Experts of a small language model.
Size: vocabulary 4096, 112M parameters.
Experts: 24 experts in each of 7 layers, a softmax router.
Training: a variant of SOAP for the experts, 1157M tokens, 8828 steps.
Below are experts of layer 3 (counted from 0) of a mixture-of-experts language model. Rows are named router (the router's row for the expert), gate (a neuron's input weights, with its number), up (a neuron's input weights, with its number), down (a neuron's output weights, with its number) and show model dimensions 96-127. Each number is 500 + 25 x the weight over its row's rms, rounded and kept within 0 to 999. Numbers have three digits each.
Before each expert's rows: a language model's description of what the expert responds to. This comes from a sample of Wikipedia text that the model never trained on.

# expert 23
It responds to: Capitalized word starts. Single capitals or first pieces starting proper names and sentences, such as R, F, M, New in New York, In, and Winn-ipeg.
router:478523482497483496457506521494530502472505523519524466536551534443492466496497480477522504466536
gate0:486485524455520536509466487464515466454532497507474474451489479482519478510466510546465507498502
up0:537546490499470507476543496537502478421502505520464539470500462458503501514512544497448523527517
down0:511509478482478518522491526531509483504543515470525443468472506532499557517492523487471543496451
gate1:537497509520452481500508480518541491477460486490501493542472507490501466504508533509520488489498
up1:516466507492526502469491509475476491493472482498474503425475514503497503450507518482439489518464
down1:517512508508486488503474501532483487437484473470530505497483482489518527493512527511501557493541
gate2:490530462511523523500498527512457488514514452491500504494514499496520521543517515573470521549491
up2:481516494509502498484512512479487496499459502477494542546509520449467451484493468493492498472492
down2:521496482521499503510518478475510496519499486473483500510493473468494507476498527514481475485497

# expert 1
It responds to: Word-start fragments. Early word pieces right after the, of or a, often J-ur in Jurassic/jurisdiction, ° in coordinates, ass-, trans-, own, World.
router:467557531496500486472510523524513498517476496516509509524505481498507497562503500514532533509521
gate0:522488498479526506518496531471472520492534485476513519522498455481525475503461511527461501506517
up0:511493508481440526517516484494540526465487499526552461518507504477488501502549475513490510487496
down0:496488475507490485498505526554515510524513477545522461506480469508505507518477493504456499483470
gate1:500493495478497504498440486512475478516502500526508462503532498490472518509484484520492526500529
up1:484427508540488496507475503507474531502484427469517497502521496517480459509459502491500442488483
down1:505469516495496498509503492482490468484465496519508544487499484526516491470484501544477484504514
gate2:505489502486495517490468522475552445518495505509503475485499495469514491513514536471496522508506
up2:517501494484521524530488525486490533477490507503522556527518525478499472477455495468526527492481
down2:503464475506543518508507480458534496530508489546523495532505486473502486519530549460513508521531

# expert 3
It responds to: Prepositions after verbs. Prepositions following a verb or participle, before the or a, such as in, from, on, into, during, between, against.
router:497497462497481498496465461465512517498487532546520485529459511437486487483483483499506501481520
gate0:461531486499463520513484469484473483508517524453504447497494501504496463537519491498491476501514
up0:485536540532497478509536522488453520494517521460530476517498497480485487516526504529536491559514
down0:479526456474497502529504505558465530472472485536540510525501478457528503446506521523458507477499
gate1:498510464460511434489474517451477526470509467518528534494476482463486493480486504476474515474495
up1:507488506501562484486469457495530491498503492516494565501477521472465514472502476553502471511508
down1:516521486499494529482473511491508515504504488499450485508514535524478518490510495449481495522485
gate2:452489546515503498508511510494488478463514491454512504489454484512489483476504501491518503501507
up2:521528446467528488471481515467507545475518507501477481524490457439479492444486483545502535529465
down2:483505507502521506450511523491502499481502482508505504509466540523480499536566520455505498515548

# expert 22
It responds to: Verbs be and adverbs. Auxiliary and copular verbs was, is, were, been, be, plus adverb endings -ly and "ard" in regarding.
router:500530496486514526471532467507523465507478433509505486478533448520481496478484492489497524453468
gate0:490492490476512505461502471507441519504519481471476503479508517516505545494499503534414496503493
up0:544495506517518500509491473463480495480496504529475491476507492479505507486551448519521510557497
down0:508514498440547504483448505474481467468474482466517471512495476471476457530522493502466523513511
gate1:503464512450490497545467507524493493522520469478517496464510506503509526434498490460497515491456
up1:529501494491537515508499482508483539474504519472485526456542534498476471497502494484516511504475
down1:498517519481483490461502488502499542499493520539535537487449521519508466477510527494481452508495
gate2:524480436522492517455505430505504553505555512519477486520512477470461478463494529454479453506517
up2:494555475455477499499521524478541475487495479500453507484492542500462549480452479531495480505497
down2:509491505451486507471508466484501500556503499519486498523493539470512532520520539506495490491422

# expert 19
It responds to: Leading digits, C and b. First digit of numbers and years after space, dash or slash, such as 2020, 1995, plus capital C and b in names like Cumberbatch, Quebec.
router:462544465479487488457508518504516500506491483495533516512490478520499528507479513501492512522518
gate0:505445499526492444471507507529491481521453553498502476476474484484513478528500501528506513504488
up0:499476485502481569536525536506525486475485535494531499539489488493508543526504483521494492500465
down0:495485521516549466491508478525537519508467505480494467493502476488499508524538515482540454485523
gate1:514520502478551500500563470462514515523525508513496494475502478456498484456538520465491506466465
up1:482497477496511555522525530505485519498472465515495501518516506524473512525480479481515453476481
down1:530558443482488545467496432505540488451495468479524534527489471472515466519500503484472477455492
gate2:529534488551527500510463541480534527491471468470501495487469484495513495502481481497510526493482
up2:458509472532529516528507508529495529504484504449481504514502548505482512516487508526495481478503
down2:513495507514509555523516526500515480443486555501530512521524481514474482520482493498501474487502

# expert 17
It responds to: Closing quotes, -ol syllable. The piece ol in Minneapolis and abolished, percent signs, closing quotes and brackets, and stray commas inside figures or titles.
router:501483490482496489510479455540491485475490472448499498510458471478460498501525529515498505489552
gate0:475491548444517455501497507506503487539490465513546497505491519503490493448503510451501522508536
up0:507461510517527480533542496455503503510490477509494476506497514546533475555525474476503485507496
down0:505478507473490501499477498462523538501498483440515483520504498516540530517434492520494524454466
gate1:506453512510496516506488516531484505479534500461546539528482488486445535501479512479481524475495
up1:457489478469509491466510475507463492502470500515519491461444519534516476543484493544530494511479
down1:541506513470490501458533514512500483509514480467502507525499517493479509490534512476515538478486
gate2:477499480541485483476488477482506496543505499517515459552471490475515501497511495487535493494447
up2:504511483517525469471493466530477489497485501484489495532525503538467498484497506465512545505484
down2:533532501503503491480485502457483507542490473501531474554490484486497498522453510456492516483463

# expert 11
It responds to: Parentheses and articles. Opening parentheses, often Fahrenheit values in climate tables or after born, and the articles a and an after verbs.
router:488505519519523525556518484522467472519528487498487466496521502452512506508507502508471520526510
gate0:495495516490508486478477506498508502491518503516514511486473479519490470459504484516460468521500
up0:477474517530534529495503514500486486494503477507483490502475461468467487508473466536502511464480
down0:489477472479486504502485507482516458520522495527475460511538447510511504476512510528543512483528
gate1:486473479524535517575468529511483476522499446547518468521462491521487483555505490464460514542483
up1:446505528500530510483468566531428494499498508492481538499509499495439474510439488488488539498476
down1:487550518492464493480466506490499532473485478495460515546497454475532472492532513540482460578487
gate2:524487484474514528543523534505448459485488528457483510521467487462517458524515542500506449514527
up2:545487467490488529504499503492481472507528510460469512508469521443481506534515520511549475506493
down2:518508491519509540473476451512513504481490473558494487482493470464524514507495509484489530511502

# expert 6
It responds to: Spaces before numbers. Bare space tokens before numbers in tables and dates, plus the word "of" after quantifiers like "some of", "each of".
router:488478486520511499472453523488503502482509507530567422490502477467461448514500530487495498502527
gate0:502512469465528461537481511535531481496522538506498543535484544504507541487495487486506523464490
up0:510505457459500455522486489490511467491482546504485537536481513475496564489492536529505498471500
down0:466517490473480509527466507527530491497500545485505512475476498500472518476491476471493486518494
gate1:460486507467503527514515464482537483505493463513490513467514466506482501537523484516480506497531
up1:484489538477500545474533507445521498511519540515504532502506472542497479541502531498514485526478
down1:488526541468480463515498524532469495525487538542498514534482507519461476485465500496551516525499
gate2:504501493464492520500505520467506472488474506505483523486520487552552557487466511536479498500502
up2:524488530539528545492534507516510489536467525495509514485511498531526544439492530502480482509478
down2:521533506487511537494486491522544489473506488554520510480483470494504504487505450532514534472520

# expert 13
It responds to: Adjective suffix -al. Suffixes -al, -ical, -ial, -ary ending adjectives like Intergovernmental, maternal, Mittelalter, plus national, military and Al-.
router:494509506452511505510456477506482453513536535476474487456524473520534517496457501467450460509480
gate0:526501491513495527535513522528523542506497478545467498525526526496503492498462471501445520450502
up0:531513519531485535499532505488504504479495499474468490508530510484529502476509490539520507487486
down0:531562534475549489512483474503513500469476494485521451469497498515513503508491491509484481477447
gate1:520534536492528531559552436497512517541471542493532488503518503468530508520524476515532535508477
up1:520523476487525477427480492507494525471524485512493474481502472525461495527529517487500483484479
down1:518515507502532497484490490526495485480528511529503514504500530478509492487476532432513506509517
gate2:473478476485466484494490473528529529500481536511481518507525447499592489484490509506509460492520
up2:496491544484494507503495496505451524505491477530452523482493521500490544432521501508525498482526
down2:496515467519522502522479509554488535549443534502527501499533475460497491512515510460533513514507

# expert 5
It responds to: Table cell separators. Pipe characters dividing cells in wiki tables of sports results, elections and statistics, plus some semicolons and colons.
router:515466523479527517492500534520520463511506503490482470511470473555469475463490476471511528523461
gate0:509535503515484489564515531508510527550510483491510505491529529497516487479495518533515488505464
up0:497476478524541483491438460520506485468484487515542495467513473508464528542476502488511537550524
down0:473567471518456504557499459483441556491538490504455517476489495455463523485507457511525445528480
gate1:503535519507513551496524475557513490496526501498534498511449512514476513507526517502499494434482
up1:454490512487476493466486531554497512508494488534480509495510514501472448467503502502485501517536
down1:460498447528504504531473497504510470550488470498474492461511523513519526454477493495520539508488
gate2:505524509523464514471498519518475523552478512512500489533480527472511547463491548485553499511529
up2:495558459530487482467526507520514577458529535519473492495520528504475491523491484500466503462511
down2:485476522485448489497539519471504524539517510494531511479521478459449490509523482474479494508472

# expert 18
It responds to: Second-syllable fragments. Pieces inside words starting with consonant clusters or prefixes, such as ec, pl, exp, dec, tern, as in simplified, expect, purposes.
router:491496497500487477518490505496474495488558475537463538485472460531502505475479466489485518480477
gate0:539510503513480491507498505515508485496439510488496520503478507484496481488493561471498537468525
up0:508483501529496463554498480480500491472491540514484501531495489502535505507502531509497497505501
down0:498491501537549487483468532512480549502476445522473520475524486530495491482494491490469488482516
gate1:501509522492498497469469530451482518508474494467522501519495461506480420502514500458488510511450
up1:492472483479522507500484537514473537482523494517497510484510501484497530493500486468489512475511
down1:508490511526519520501499532533520467476529538453468529521524459504483494524480485496502489468544
gate2:519510519461487513486469522491460482485495503528512472466469517505519486503470539467508507512522
up2:457475488525475503473494468522528500502484517467510497487485514471493476516472483470532479533526
down2:510521546505518472513514469508560486495488507479471481510513490534468495498534486476517507497504

# expert 0
It responds to: Infobox field values. Word pieces after colons in infobox and taxonomy lists, plus US/United States parts, such as Order: Co(leoptera), U.S., Allsvenskan.
router:491485471527508485511499522501504495494491509524499514506490467506512523517523530495511516511440
gate0:502506454490510518521497509510488525503498492514521538520503521490541546461525492484490481440486
up0:482514476490537530494474472492523515520481499475498473518481521464511481519503504541507529513472
down0:480559460544502512523492468537491508517497465488532490486519515442459513485500498499535459459518
gate1:495477497519501461483477466491489487502508436484507498524435478520494517508520507517521488480496
up1:462483537539518495490508543484521508505514503505506505475492510488473485508472455528492531488494
down1:513517515491537462525483509555472463470506494466510466474448467519475483522509521514440477471503
gate2:515476485453520454525462503445562500512500505459526475537486512530484495516535509513520497536494
up2:503506537522492505514494523494504473503467480503540511432508501488486520436504505502433493545509
down2:479477508547533500511499529491455547524538520533504519532522511523547521507502519525522486482511

# expert 12
It responds to: Capital letters, it. Single capital letters and pieces after an initial capital (R-ep-ublican, Pref-ect-ure, P), plus the pronouns it, It, there.
router:499533518513532513531492484522525542508467468483492546528500545525501481457471542544480513496508
gate0:470487484473504484482528508481448485532479466506437525501518467536533458509479479475483466485529
up0:525496509502457459514490468477502533492463487529507463463523456508524515520477479548545461506482
down0:517490507520493513474487513540490472521506490479517526520473475520493488481533460528490517538459
gate1:509485473504488475503519522542553480529518479484505473532479524539508513489492470506475500483443
up1:540530484528480501491492467515469486471496507503486472455466476447508506492524518501495488508486
down1:525496485524536462463489461517494490486548484479499506488493489512504503489545520500551513460465
gate2:506496487471498478501478524520511490515512507516532507479469479486507508523527450569517497491504
up2:470456484458534499478490530477459480508475486546505504465472498485454489517467468522502497488492
down2:493486485511501541467531445488515484531527475486527460541512531510496523542486507546472524463526

# expert 4
It responds to: Possessives and pronouns. Possessive and personal pronouns (his, her, its, their, he, who), possessive 's, and the word piece "ar" inside words like primarily.
router:518533480498530481537480474494496556464505481477458514512460554502547543462500495487519434484496
gate0:550470497482513535468491528478507477532498529467463539492492469470511480467479496538534467495508
up0:495518513496527475526507509521507489513520542521473520495507486561518504521487532497480513522483
down0:477513552519448503519505497502490536518549451518492504470495487504500517517512532499491518467490
gate1:539507490474520453516513534499519465486505523501476494506514456476521521508455497499539488477505
up1:522540541556524539529485466505499473512475515492477525548515498450470508466469449495469481515479
down1:470504452448484485510491510501490481527525490515499525486519547475509491538517465509532515513507
gate2:474506486467459489513535499499510495488518480509542524496492499464509476493523506514492521491462
up2:495529515523478460489493495515479474488501517532498482474487466526520486479525487489492475503504
down2:491504478459452534589505472507502495496515467485471462484504492485471528479523493540531515540519